Weights of a small mixture-of-experts language model, trained from scratch on English Wikipedia: 12 layers.
Below are experts of layer 2 (counted from 0) of a mixture-of-experts language model. Rows are named router (the router's row for the expert), gate (a neuron's input weights, with its number), up (a neuron's input weights, with its number) and show model dimensions 0-159. Each number is 128 + 32 x the weight over its row's rms, rounded and kept within 0 to 255. Numbers have three digits each.
After each expert's rows: "comes after" lists some tokens at least twice as common just before its tokens as in all text. This comes from a sample of Wikipedia text that the model never trained on. Tokens count by the router's weight.

# expert 15
router:144102084065082131097099071093153130175073149152091163168135137145165110117080112144094132075146193150164139166121081147118101144138161101158169109164106210138138137096111122136099118126140121088180174109145162180112132173101183167124095149051101082099128133110176157082152170134149134117163077084138167126082138107119173130141121123186079077107144089112105138082117105169223159143139158102115070103140107098105153109121108112059142116115138158171098095138126097150125102146086132
gate0:141165120094115094140156116156137133185127128076136167122135113132144119147150143154214150067111089175190133139123117213162191112117129152060102123147163141130086095175124133182118115112101126128154147067128153088050150118157130076064045147146132155129122187150156139123095138188153183174119138086130129135133088149117167150139156145117141068118121126101095108112095087160134129082091103078076036165108160144129166123078096137118117169113118122142134113136133129124096091089097178
up0:127124128155156128145118109153106129168118106123184169059186122118070141099096184122108083159206119200139098145143139126117100138157122159143067120153149135182169080152069136105100167152145125089128185139152135091159089116107169102177085100161104152140120140091142151092154119121124105137125088038111183087103185149109089083111109114138108136136104138151102108193196164133143103144139155101186117098106177153104076141112120154110108142137129134163186194052149071123142118138145096
gate1:130146093150100105156130136112130133163111148132080062103081043144090113131073103138171147091194156144175159179084130157091102089124066158096130119102164097158109103161069095124141172080083126136181124098169167134145153103173114096152147154097150122121115165158110151153177108146152090132094147137153180114134141136126182099153162155084130117170083052147109133138158120109134175143081121094211097163113117106133093140157155135141108117112075144152192062060116151115128083129158162
up1:141117162183151090109175102101088142136129097133150118148111100087135089109168144048098163174122091086103148076140089236128132107152097194133110108140141147119104157144092115107113122067070175125074103174135175103116156072102129100095075136172155121152155092082151112127150123158138160117111163154155152108139183141130132148122131142110101095134126161154077095185156123058088103120149120077154090151059175113143159106141144098147157134155140127180087187090167167168152120171101131
gate2:159083073105094059080110143091131102160136170145048087201119125147133134131144188134143133137140171049106113134087105125103150160094098090132119110105127113159135145124114108106143079163148106116137105105159206171156137131086092140135152122139133101109152122138152107091087132126139104156115090177125142178104124154141124131150141148187090066130105146096092129154161146141125158174165087076144160143143118122097140149019114105096100158078089160147147168188149134157154108239161125
up2:092141152119174123117137117110095173135168120095106128142133116123070093153098136174092126136059139130204088127155147143129115124164170144148053112100176124156145159129157114122139149091134230221046092106158108091107178116143139110122139113152166124135155190121127132126124056086140174159105120159123128095054155141118094090083117089065106152158152194157150086132139142084068113149169112142127151106095143152108106203160113107112153128074110142150155143157156140115102113096111147
gate3:167079141118035143125162131105140160118132118117102154146155123126112143118085136176156162104094131189023183128113101146164092157085104171156140179123200148128109104113087134084093132110159106109131145094160092156153154120102053158096141156107113149063163175162165106158124131077151102119141125081133182065109154124137114116129085161123108105125101146092132133125086131059114176109143161142079171117117076127193146174116112125167144147149123131154091094100181049174139141143151112
up3:109074151112142171136077052155141189129117104110122130145139086103062160114179117127104155191071137138105091175178167154134136100139110086195160204110098112142055186178111137141175138158037140169151127167138099115122119075113144131142152170100114109139131162127126115082108134103124115144148163138169125135137146175119057174142149126156094153132159144091172123097094119121055092177104073128144088062070119189126093128098143110116100096117127145106136165123129131149135154135148142
comes after: " the", " |", "|", " The", ";", " National"

# expert 62
router:134154148127071101095109085093161128134172114085147100124183156147065065153151096127145090121126080162100187154115105111140115174139149131168100113138178152138060124082103125132130102158087175108108102107108150083192121134152144170138059118135129163124149120094136126084107106145064144128137166142176164111095084125145079084066121128149084143103059168153111176135086173146159096098116114127146107119155089165156174171104157131093176212099149167134125114146180063158099143098088142
gate0:104088086091133104112124138075132101119153099149151143150158205128098102123171099104131122171065111111113058181112127092143109146113101161177073200142136130138113140089147118131123131139131105120102181111126098112151066022184150121197100091139110122123071115167154140126140151096095198172105147170147143200117160156174122140134073138179166102144097145138169133129097109165106112111090127050182168133152162126160159162148170113109124161173161099135130120154154134178090124123113097
up0:133169071128113108125130115216109150136111075141151137181075108143131066104099123116176182089150176177161124156126181129142169117126158122088153116137109130116176093118127081099073095079120137120154066099117096125083187132124111061133101205168123138112155102156164144117093142091116133103132108081135096142064213140138152126139132116108168127175155177201169137057083097080171118110192155093157139127128102137162134111110116094132106112170124106137113105126124129126144158188139088
gate1:062116156146128122109107116098068130095158131133100161102150100118133108121116079071111162164099160194119150089071108138144145111090187156145172128061096102117085152134112132094176159164052158084113168144174128141142121123165081114136139060107162116156130149083108105183141192146138122118091174186128133131146136148098125103117062160105127137103119147123200112065186191105146078112150087119118132072131107149156150104107109111157120128131099112159139165125151147207163194109076123
up1:180152108067153090141060136166111167128159143135179106087128084085165155091114093098143124168099182131139151125136146140119128144102081087094143134136150140152157115145102081073171114159082188072112138091091124135103106074133177108060131151159105140075137159130128075122122099141126164147154169096116131160160139147084158118134123122164154088124132190161149138143164156097097126140181113114159081103063118144144153099171124056131131132135180097145052145129151127129034106211135164
gate2:131119158099119156177087159164075168143115159048144148147147119162156081129136142131113114153088087133081191148090084118103137144120110111147130179147112148097146117181099163136122192161097093074155111185099092095177083096062143125145134107144055142159165104117153086075110136158119107113135151179162165062089119141126137195144103145149155072139117115112112142098114143117179145113112172112163102143113143138083167149078137125187135084160151104048133120209098147131095100115179122
up2:171113088126145141144179138134118189133137082103130105119128111170127190074075139125137136166105189146127096142135188120120207149138139112163087130135160163057116097185128100124096106106143106136117141125199149136142131151102102112080164135136079100080108051101134077172113077145092123110151162109081164136150155171102116134139091078164114087142126118145167138115186105156144115132140145130084115153183194054151072134107133108059121159146139132137108167103115121084167189198089123
gate3:125136170097148151156210135082135122113168101153110112097116095145215149114141098147159094127116060108123212103134156156129156108137164153140084072105142155087068135105099109116124116130093167114142118163091171100113181182154097108058141132081136094160163134139130160081127122151176119103107113127102124117067085084183142130048105104139088146136126159110077126171114102170132082148123131149163149124149206137148129127103115095091169186148096109165163148094161098104148212128116107
up3:079162176053095149143185167188146126106161125147188095177146161117116119121126102165139123123166111157117173165163167125134072128079123104166156118124117120143127181139144146108158145064147124068091148105137156162129062110129147129148070140124150153122143108146166163172153108056183156092119137163089065080115118167150102180140128136163126152091152137143141127143099122077172166126050086118078133076126099119074102143186156156120114163149140132062093085111157124147089097116069109
comes after: " 0", ")", "\n", "  ", " 1", "0"

# expert 32
router:134145146131177131182134128101117156112135068146163154151197181146106136158122178124153125149103126129098100129131108209099110124081136163087103152088125119121100145162108110194172120058137207173163151089103153114116093116099146090140077151137192157139093135073174148094135105147140130060168128100192133189142100119160127144072167090046132115108140106145159129129074115131144136159084107095111180084072127157115105127112135134098138128070157166172159082094144143111115100083096165
gate0:163119110136170078197128125133158176122135192175103109103144137103104116124124133118126064126116169113163125129065138065121147135076141106127086128141117183098004105152108092114182171138134180147097162130126126119124176093140127127154203162139129126131114109124147125111140138163038063099177129149083145098096126121124174126111157133171117028148144119112070201107124134135093092086100119159144120157121115187143104129132109149127094163113130131073137156141151110071155159152146146
up0:185088136124145093156167124206150150112097118140133090142120132146055133117161111121086109140111126135147105086129102156163127159152108143109094118075137150107124113155068114167134128095139120093111203130108160143100143154147098162144085169153179094088142119043118063146137138124054112103085108105167172135082109143160163145113150164086095069057147087151149142109150097140182159173092082096160183152126132139087136130137162141084118163125137144127123169078199163047173097130115160
gate1:137162124146187126118095164087164108113144141091099058093108122008139138134146091159145133150139156103130194163160094169105138083083141093126129144094083086200118124110093112170126126110092112050068157102113163117137124067133143103122146138122107206091071176140111148141140112170123091125155130119150183156153153135160098140148132141094171091143161132157091191159158110137135142189163138111133077123139150142158104084135095092167131146116126180169109105171178085072124124100113153
up1:134187155127141109089104095125113038131152088153131152098069134083157128175078057065176146141100116161147114123113123129118121145142106152115161089158173142139107082167169181141117105142127102106231087155111114165144190179142168160141116161134091115124140031158114149112130181135097149121138129133117091166077087128127079128113088135097092180112100097082156139107120142122138096119125108176150170109125151142133151093103175154090165125095080137144152133136048098100179161168148120
gate2:128130113150135166139131096121115072129187150129160139150095115196129115093147108134110132151164173138066187121149146186084111145140090033174150090096081187157127129166116130079107163131060161152133118167114151091080174151112117108104137120135101161165095093106124097167205122116101190128064133149122103179070126097133112147050097111110132179116113157149108144135120109173117096153089080064152190100113100109113103123093142067151122156077108128112116144159177121132134148139167095
up2:158114167156081152132137150140153111058125109125149135151170156095085132155145150105111085128166104130106051115142116175138091106135160113090049170150078047097109161146072107106183106125151130173191080118130171131132162136153091125167133110209093149178151149080175132150111062095151115124131141153140087153174119103140130097111118111065105149080091096153163115082085122146173156148172117192103167162191092141125117151120125141161169114144130149128134103078167103119169131072108125
gate3:208160154093160096123184098137116135056152106132134094149119181149141134063102142135135106111103144108127134110104135147146106164087152131142150142121052139074112130126033091150206147139107121144188160065128164120095048182146121166186105138193148126117127131056141091134163152126124108092123118142170094126064067114161168133102144123128162114092131141162134125064148128135160098107111172075109158081161124106123073138126095134148158097128160144140149116107126129079174166170166110
up3:135174163088116133059116154111180102149092125203168125119085093144136097122188162111051124148142181091092197080153083149128142130106115130160101187124134145166127135155191095125137100112099107093155117158103191171108180156149157101054121165126094140157183143112100145130168105104122135126071132131142122131126124101093152163106174060127183113096128150105148107113126129119121112077152157066145184095099138120098125082153126061115172162113153150175181107133107122089096069170137138
comes after: "-", "|", " 1", " 2", " U", " 6"

# expert 75
router:141153098122093149133153107184097155157135108141093134168098181193162193129081091153156147145065142130168144171094099110056181129131099170105133076141142128104088154099120157175147182107095131103126120135161132112047081133127127148110092114148184140131095118100169137140094148078163147115183098099165141053085146195119065126104131102144124191127146098098136150151061150189138152163123129126141134117159131093122106097165080185098145089157141095089111095076103152136136137111188120
gate0:136124186117116146111135117161089101139156131112083112183127128135067140090128138115148143157155180172137183046172148149175160148104136179166122077134096124146101113112161118146153173118138073169073135128094120140100065172134142112109118141143154191057103111133151088174146092119123077078135106092102125103067113122123149106103121098127097137124163134119167162173117183102191150089132153148207129121158146055110139178137144100167199132107097111120148048152158166126182128159117101
up0:097083098188129117139094068147132084118093139105158166177093104087123122203142154079130137108174131135082144081152090115156115126155181139131145142122141145159129125091130103123112099135063092173158128123120155112135115092210182157068179133123090140147253113101100169108119097165093117119116131162133141110137133123106112154159124182087118104157109143121156120117104091098112165152135075178191144113078196133092118093165116125119112086154206085114134153127085153154104161147169097
gate1:139109112125091116170098063108120162135128216154062128129104132102068147122164111084106160118086125161154096127133078151103101123159181085080109196152102047169119152107127174083062147134096146119152115137153110092155120098157168117205125135137093118098072120142136079157132188137115164154167076130121199164151136162133142132134159125197102099118129132164101135107113138152115077137152092146145144117099081092120118073160084139103146086155152142147151151079165087181167183130154119
up1:151215096043175163141159091121144150086166067130133118161139105166170128090167114087126107129170123159133154071145164152164154144111131172142088115064177164133160092182118096112174153118139121097096151105154129144101155090116174149105113159084077150138079145102116107115120109156142064110026088133086151098075146124145182136182148070097146116146074149098121114122150146095156160138150152091169147123104095107127123137124144152145083123124102105177181160146099168143087103183141139
gate2:126152153140093120136125102186089126124182091126100151135095124148157101142122123163069060102130139113172147115063165129100200176093089154134113180090122122104154066105170102143122149120092142148111117133161133101147094115094149095140163149103163107117112126128143123153147200121117098092163109194051155155150127106134163122214126128137162091098102183105121052155140144122149126109194089106155141052076122177097126120119114131148171153119071087149132167087111170126199062123150132
up2:092103194148152109105069169093120139116117113161152148184143103108157119130082105117074112088092061092126171193140121104112108095107152099121122175122114157116145144121154125153103171120123045101146116187147161124190129089165083118147105145098136157158116149139148114175156157127099118133102213133138141112163155101126097188099118115110074099169149126133112126130186113115148111098198103075077135089136065131111079094166147134147141056216078129139159116093105141107175147169161127
gate3:087121103165134119125119137073118126105189159159133162118100103105188105126118099108130144090114065158190128126116147176139138109071147096166154135101116078100093134158188119102104133137126081142111149180210101118132165083088132114151129188046124123181057160164140171102082116095096089221142117147129079128110166165128116144126145129154085139206055123135121090157187121130156173123153157113094150091155101105114116127136115174100133125106109108101091102106119088102187169142145107
up3:140137190155148088128110123073163092133120088141161116067166182063119105126078177134094151125136064170116119093119235115112124127223168153150094163097179095132115149121131139122129152117107159101130103114117179142130115073131172073103071181146139157083127131126116101168096097105153169108125190139088078094111150124168185106157147084077095130109138114114161150074147132092146139135131147087156111127044169128158143179152114102160119119115123117144132165162166132144131072157126153
comes after: " |", "|", ")", "=", "-", "19"

# expert 37
router:148148118106085130168139147099139136145126160112077136112050182122164107149178100070144147183097187118192076143115145137146143113166158081139114152124078146149172142140099097139100137134205144156133138100145114063141149131133131092097109130125160088122137121144080111122095177107145134146111166098167148140115059189096195172117089130181146031119114128171154150186138094119104106129137169141174119140090123118152165090191130081143163095174080101124114136106207083107165134130112119
gate0:141155114124087076100088136152096115211131139069168127135128129112110148127101157119132129129124167144116160100105140164142128100126140119121133134129089160101106218138163122112090159125087075102108118097093101093126090143100115136189091152143110189192173117123142108135152110093053115112089054154133150156158146112136207165101124145149090081143101167127184171144179169175202216084157117130106108082127112064145130150119156096155166104091137109150155148138133113168107057163110134
up0:181057113131153075103150080121093125072143140167156145116122039120149127134119105159155151131117133182132096157139180150114150111104150084140139106133142202060095067165111152126182119119139181120145137161161185114118139144186101141109145095154195111107113104135121146088134116127119139155117194139129095144142145187058095161180138085141132111120048176144105100128131206074102156108144108128163097163160138180136113126146080155159141085164102099128085112074109120174109129078130111
gate1:205085047071133157134120178161124148162099097174091094168149104178100103126188102119126124148085110135108098088196132099147130120133130143144115071140206124108170060087215125118187127119172125151138144139123136119141094124075078135128098149121102142112101154123100137101122120158112115079094166118111128090166112135120186104130128176081112119080182126137158112157093165096063181124097143160164136136126109123184182111068101101125116124131085135136093119188104157113165148177097122
up1:059147147188176098104099098152178135104075122133105140147151054098097096095131108128126085082173092087110191174149144170129132120149148147103117123154162171169171130135121096119136086102069064064163076111064137195130162095180134122052133159097106157136158151080130137128162105106114130143121138132107137140096149121153074145151189163108080143152157126110107124082146167116147123121169095112109189077117158151105119112135150115130102095071172147114175154125099156105056162170150133
gate2:134120120189140109140152127113150117094087127171153154088132168131093096131119160061092223144136057179143112112209148086118081080166112139066095158141100159171152177134122132106148121093146127179167072074109155113124168112119120117112120106123126091137162136142097188156120141119122147098175155162133174132151205120129103163064125168126135094105085138130120139115106138111116106049123155154139141149046044076126086097122149126147172085144136124116136138099164139146179116154138081
up2:146200093103079135173173100105127120147156069068100144088131126122134136159092091050107140172128136143114116123153047129116104088124131121098083155139153099161153161168149137095101175108141150097176084099144164135172118105070132131121078107116163126117095137126127140142114116115157103135198158146147182119088113171147131104040136161165139118091105100129165128131183097146112121091095202117132166169141065119152088179081110165145110079150109145130152121165192144102169053175108125
gate3:117091112115100125137138098145154116128110112159054137085113153155056082123142090068106086114099135144110103116178146122078140119183080106042175180138159135197169144141106185126102097149107135092153150119156040070192134154093178132131162126153135110109150187159143074133083102149124166123123156149130136106082132162098162139105109140150127110131173055190129113136150098158092120168129144087202151156128141121159114180099070151138189120101104117157100073128148150123141113128138125
up3:119097155172141100147113103124146120143108128141155179133149114104121189121107154166194176138078082086139119151105074143151152136097211112148098093112096131132067167134106156127115090122075080146166075169184144205121102099164110128113135069162110130083088111110067095082198103168150159134098114144120123152150104160123132130202132095131168109129158139085103172138164107131107114154102110131084087154112097142111087058115165167090068128153124120161154186165113124168071129133109181
comes after: ".", " |", "\n\n", ")", "|", " was"

# expert 5
router:145132103152086124156134097139107105055162093114124189111112130092114205124110122131148130136110062143170102159138149034063143151137129174128144103149125090114184146195176104128102127178143113100123134103096099109124169195123171151131147080117129121129167167133200154107140152193082103131124077095110119165155133147175131171096135103116130133158090188085066103111106084128157179124160093101154134137149155121101125132158132172080149097190188152192076100144117103115146089109121139
gate0:208069063137144157092093059103095141093129136179130166125105106121114141089147135139111144109083070101161145105142103121147100130211110132117108170109115126114096117124131111189129108152151142124124179123134145133103129099163100073151143120144090109110093168089163148145130156118165122102161152101113142135096162128184148124150133127098171128145100129099122064172125101169107163044142115184174114072172101087137184105098125110119165104132153215053159199200149140078126120143147115
up0:073159163146205122129078127137141102149142123126116150142187092084166127151091058134049124099161123094132126071104140095166065144132169121108096107173154108202138090110152131096113094115184125081152156127136097145156146073036178129101157100172081140160112094089124124091114150108072142144080155146179179125137182068129105124120165161179159103112076146150083143185131145120098168145134067109131129077099139168133171138121123149112093130090081129153145117141111140112144136160131151
gate1:132166145124173160139131190093112080106130115102149149128103126128199137124124132168103141153197143062069120131107186124118147154170171112099140111117087078050121148120139138158142127182091125118142134136084097117090099149105163128083080123155100160169148170132127160092138084106114122111146172116129086119132143109122125179097142150101109130152172154042154098154177115097117090107077101151182123107115213140074143065124103133091148046151129161171105065192145078154143131099122154
up1:139182088112113112162124134111153092126147090109161134140154117120086170098137114102158078144073099156167116134124136103132113177156131118102102093182130122184154106201125089107096144125143102066127118159096143155137199140117068134126049117117168110122082203092154158052108130147141136158143071108143147101140098143203111097081148097165145135221111144160069176158113156143091189140115169154123099148147106091121083168150113182138110132145142166108194103115081139114138118080092128
gate2:180166119108160158131219155135117129059190135109122104168166131160097159073144188138127098120106129087139103123113178112121151156021145128153063081082111129108136120144143165142139148199140130164153110121039089179130088177189162163084158136108121140128129113110105110118101122149129101165075201133126124104116109116097134147123136136172135122057065111140098142160190142115109131106098143125087121155123108170191120129103128112144178185144151125157090079158131104112131122112106104
up2:101169149095123088122099112114146171147135175133156131135072118110162087135118117118084153107090116204070166113158134161147131181085096110139158098079120205102158180081144168049165128094111177105143096156105213125100126094101159162113143155167154064121182160156135098189137150139162134110118104183099119086126191165110112089125148164105113173117116137081158090198095068102135119189120125114122134119074133055113116131111114123135123087106123125112142118119091085114084132155137118
gate3:111147066125127155120107106102145093104116106135156142147111055196068123130106120170135085091149092106177125147128156144085151124107086165139111149124149078202155098128094123132170123151102215102151078105115126122091133161192188130166043140161074118163162144124137164114124185140171148146123064077170138145093133154120121173139109127118123179166153074143134047075172145184101144135118131119160149096116164101117111109132066131136158143086151110145158056102144108155095130103113109
up3:231124116100168102154063116096129197133144108153120167106179116110161126099121128126184114140115126126161151108112107111085154109133143137118118142099128095136181103136152124122078159092179133124118156131087078108103130091098118118133091074081112109131129127090163059134081197196130108140131051132066160134146107126173126170150064074171113105111193160157091184133163076151116094133167112110173110156104095115163121172142138138141192106182181112174116102150135167140114142129164168
comes after: " of", " in", ".", " to", " on", " at"

# expert 124
router:106130086106119118177107090177164143114167135132119090112091116158149143156159168190122147180133148138129077114110106177094106136061155167163089106132150159132148133083111118089138110139150074085143180095190185144152164134147153108096121147111139126055177133050142114125082093129112135121116177067141110134132121151129136113147107146029131133135160134114155171138116135120155075155138118149167140131105151081186139113093152099054059151176110209166149142148093151074075114146173112
gate0:131070157152124115150114086137152163097112162134136193119096144137195125134218123120111112199154114120104116145094181114142118088051152145133070170171086122116153132127123137140168112133150105129143178126081172160136128170039143147151111061132153131073121097106125089094128171084114166093170113127117106115150094094156155183162153183153101100122096149087100180114116133126142136099182109056095167134076130114123143077080105093109166112125111168120173137177091117158127181116156088
up0:069108179148210176115051092129131126108063111135133139144069095173154172114176129111136080107153154124118151128114165151123195146129102180164154144159122158131131137148153143114120128167148117049115101128113171064155144113178144128101136141102123138131155116138122117084131159134160143134128162093105119085081138137196077056225096163151157117154164100101112132071149105096136111124113160105121138133106096095164112158110208092089153112134111146169126069141112165127143102147204085
gate1:150133132183100162131166119145169122133096079106111135100099162151152164141150083182103159161116187160106157153140090183132126118137166097115105063186143193164175167108151082022071091170094051145124096173152131143137134096108080164067121099156088102121163111120083080143111142129112134153055088170115115110127081109187139084104124117084134141101135146101092097154184132152135145115117121136170129136127079136175128145089125128138123073080101129140155120113140179136098106177151162
up1:085126090085119141107116068183221112113110161118106102124147151125109110173157119101117128195084134161077128114125158161155129112125103152136168087153139123146172121105132156104155080122168107093153109130082160137107155121183133147199164129163128152104173138141086113134140106133108191120164118134143137142125152133127144157108097128077063150062190142103121093087124076105123119145114105091149150137102108078183111180107152099093145103065104141130176092227054208113128118170125092
gate2:132086157131090084123091127162173178104149139143186113110108093129127128112201069140088148208120161163116149127057151141125070133133117101165084156182079100141106121181136125157131133140138143119165130159115096120076182128110063152171146155096144166148131114138152134136142126197132109118096106122113066122136158175140118184107084158149083111128152107189115052110080042132162162141119138164135140153162102110114061078108158133152143121091113165132093044119166145118143121115107173
up2:136057124151136100104091072135139121117153044122157129162134098131120068125118082145125121135217167208140153153145126154164162109139098098138156168110185125107151108119170073108119101112132085142076101097146116107138159128117124129078089114085111126107176095114139189095061115097070135116189120108094101167167134181115113126160134157178131095113087132116105168161166120075137160131106172118212132166168124127127173108128109107123182121080140133104157104207175156105185145127131142
gate3:152177113100122065127000159082131134117082176109105137136146123120084175177153089143087041132119136117165179102138055114170092153096167115098136151135128158115161091125147151114132168126120133157106192144122178139106119153119053134129065133082136110090114175134111150164153153112090182112089161108126118166168099042127149120119124144112146166151163139157132170092124109163189077089137063095116170122138105112098097125124151145157098125138102144101145137158146127124119121181118113
up3:119190161104135083088103152130120109117083141073109136141153137112103141173190117148081120110064095096076103118121103128096079181091099117145091136148109175099140147150114208127143147144159068195118095168133165181157108136150107142132077171136162111091105163102098092176165125105140103092129183121135101124136063158131165137131153148065055135115169132171134171081135107121166103176106102086099137136109169171128113149124146113114193093140070171080131135148064190119165131151109141
comes after: " |", "|", "%", "0", "1", "5"

# expert 23
router:173134124102121084181125106167105168171077211142141092145108099148115169133130159105070140097126169132115141177100106133082098075113084081139083140110183097115152166146098141110111102075122178098135120136118151185081133136135131131083136141133128093119142073120128155089163084163127089153119123155158130095123099106155153130128101165046148089133108099160140095124187067148084091132180166101116111157133076164165106111203208068098156156138171055105092137120146152160113144152135134
gate0:166134095115188086157159166166231100118165144176142097115086123070132081131086167127125029156097137083120104112125152144149141130160107092166159122104113076102104087184143155092152112129182123110158114118151174131134138198170147116155133075106102143169091108163133142095156108164112213093090141114111118091125120175174141101124074129149138156147125141065169098040113130151197085116119131115110117153117125111142101163150123108130091172134080141124169075123138103120142158149119100
up0:104091126183104141065123131138138138145122150176124129120125140144077122111156104165162157183103129130170146102141169102136150127185186135170136079085107218133121105118083147111174123120089172121146122125104079112135117095165139117137114090143199109152163098095122118089081115134130128116131146141132136156097126111116126189163169098157129104161118184111063186173139140096134073075158075109109157134129184135169121060162117146079135065124107113181060170118082125156043109062138128
gate1:148111131167097148107169117093167091088122158160138109091159068118136179195155164090117165144152144146094161155144128105144079117140117109165128156135127066059123109102088140116182102087086124057171103147122151160169161054181124125105136112189167138114177065134156101058108079150056181148180118149145138140139098102148108156166089140109121114132164088190133080142167080116092157124124122148092129159092059117152129128142175123168124116106137131176106097114126106183107127165098141
up1:099131120089127090164080115078144095137068162141077135117158139164127095077149115114094141102148125121119131156169108156086084096144097121086161172182130188123137169077089150132103158112099084109140078161139103176142114125168130143099134167152135130137123141146082150147130066123117085093140116231148171144202136075090107143138082110085120116134120101158135132157131083125189144132199164131166137152061161164158105180112167076125170088137122080089159132105150193166114077135135172
gate2:094158087134104112090169123128165130145143119109115089105106068112120168144158105092137165122128064118136135132114086090129119135162101114062060091188197126134101153174112107197089122138134184094083122174150093117157123131119179116108177156125149061187173142086151153113177117122055108151113080164161106093120158049117138140129154138150133121177129175141098095111125104101173110133159145144102153114135151128084155128121135123116179131139132110152182226059127092177102122116142181
up2:123082135089152121131105145052133135098149142082072123165147138075192109124184189095127154159097104128106143127107163123176122144131082137162168141100098115142122124115110121119092157130132201143100164088052103107093127176118112089151083147162079158087151075164127127067170169176130131132188124187083108135103118099076191106127099100169184137159080154169090126130123191074125099158072135155138106154125194118114136144074107148154136115113156158111148102092138141173086129126085132
gate3:097092161149181128135111195137132220146101144121164118081119152161117100102064145105086140103114130163085144186163110107143102140022131112164177134154150172065084152110152129100092072110131133216135127178122137114123157110118082124183110114113138111122068084099129135147133133149119107124181109161157103120150147185134104112110051097077127134121138097134110142123120100181095174088147142184111178155139082109130111142148203136123135169118137132091086107099102153119143132137105057
up3:156172084106086153173184105164174127111113132116146144122143072220098136100140121109056107101105095163158092128078092133101134102139092090101082085080097150057126110177146220110154093161147163119134111148162055168100192147128153183106166141133133120128115055103113110106151104197102092111104133107108159152093088147116116157110137125175137112121124109186122126151130159101114108145145132141137126167082164203119109104180139154133138107123093116185127134128096070129100181133099117
comes after: "|", " |", "-", " is", " was", " has"

# expert 1
router:099145125114108152141126139117089068114166100139097187106140156135143155166090120109160143120099068154142122168130127052102099108123081150107100085132107095126088122087134221144142154141095118118092126078135118141138126139101114160153137085154182155137098140131144165133144170118100129068163096140096129144128146107150042106095161109143120213101141126115084154111086122107143143097123116175144127150151152152072090147156118255091140080139136104131150123158081102115134069062119152
gate0:144107051139133141149120172099153142173107159107103128066101140135189144122170104127132188203102102113178088147133081139150136117088130113148050183085082169094134079217152159206098085073156133127132171140102103101127163120180168128144115122133159117092111093105116103125075071141111159163046136128129146173128123140146151120171132160148074095161142162138134104124112141090054109157102137123148135202183136150113129099076141108117116119122116135188129169113147119119144157143122130
up0:182093062164076124140135088139130073148124164149158130120174084104101133107157129129171119176124088178113133170135112144177095119100166128064143100160139135094074136117115117157100108189128160159091160112115156076063145096082099107131157158170099106124181097112118107105089097094111138109151132125134168092102159105139119145117182171139064116098101115201079124152088100095154142132072112160159116134181134055214183114111117117149139164108181150110123174132167104193140160091118133
gate1:165111071116208123122182096120166147128091127090132099147091104056147150177114111149174122157135166137105174054177130140098091151182116101131029152180125164127114065176118095204095136083091143098127163119093124101098172114148130129131141149104117163197091162068138206122120144164168108146098116168156148114049117095151143172158147121158156085170135109122104101145155139134131129133136154107138146133150117114101114114059159087136112143164170106154173163140121140112110085107118136
up1:074113142052106143075115130089166162151106114124097094116136133149100185155099092106075117076145177198115195156121055155131116059092122149131051115099145187118172141155178122148126131152121122140154157092138091130148074137133182125181161158091191105158141131092100157118114134150150134169133110183138067107105095118135131127137111165113120118151111103116135139113167148140069113121140119137164167186101134093089138176098134095063147077156083100130145186172128068149185137145124103
gate2:107146098155119126121146065147171118085113107191094139175117054105207082145145139097095129072098137163093095099099112147131115148131125138152084131133111195098146106123104130108125097115120111182148071150188173155154115140116109119126146129220168165082129136130104161142108070163108123116133087174150136128131115190072116143160150139146186136114125129189152122166183159152111096161161144184165119065110140097089094120166118111142077137086182128159142162053105132154130096122057133
up2:152107157115086126125151144071132184113085132125191125195089175128136104106069136142110124113070120182179107185151112126114127091046131112164109115108091121104139149121146150075099131059166203185140115055138170132154153096173129123067147137076094106133163132105110097130128094096123151086133144094158123165150129087123154118117076129115131152043091095108131174157122113161121125121132184108101163148168147083120177145115185155089079147114103152149143122150137129152163109152214116
gate3:151110090097138149089071100108131206123122167088139094101142079147117113175117163161070105088129123067174157158125091167112130106135074135105123173135113169096126139170110101095154181126147134095075060175123056100085129177131128113102149165147134184157117093102128098194173207173154124140130124158162192108131136139105122111138136098131148122128069161115147175135131125153085109087144171063172119052106116151100139087131145093165170141096167161128158118141105083078133168119127123
up3:163212090129100125109139118097123108143109152122080140136117124070146149144086083121110065094191126135163097120099122093106135123142118143103112124146114086138148066137163143132125115157147150127160130172130134126162135160129149085134106194132146105189094120140202172145175104095092129156190095138179074054155128143146143118075115101130120107087101187081158121197117128131114040145132185167192178103173157101169148142139137092160155088144116198135172107155122110057150111134126120
comes after: " of", "'", "\n", " in", " to", " with"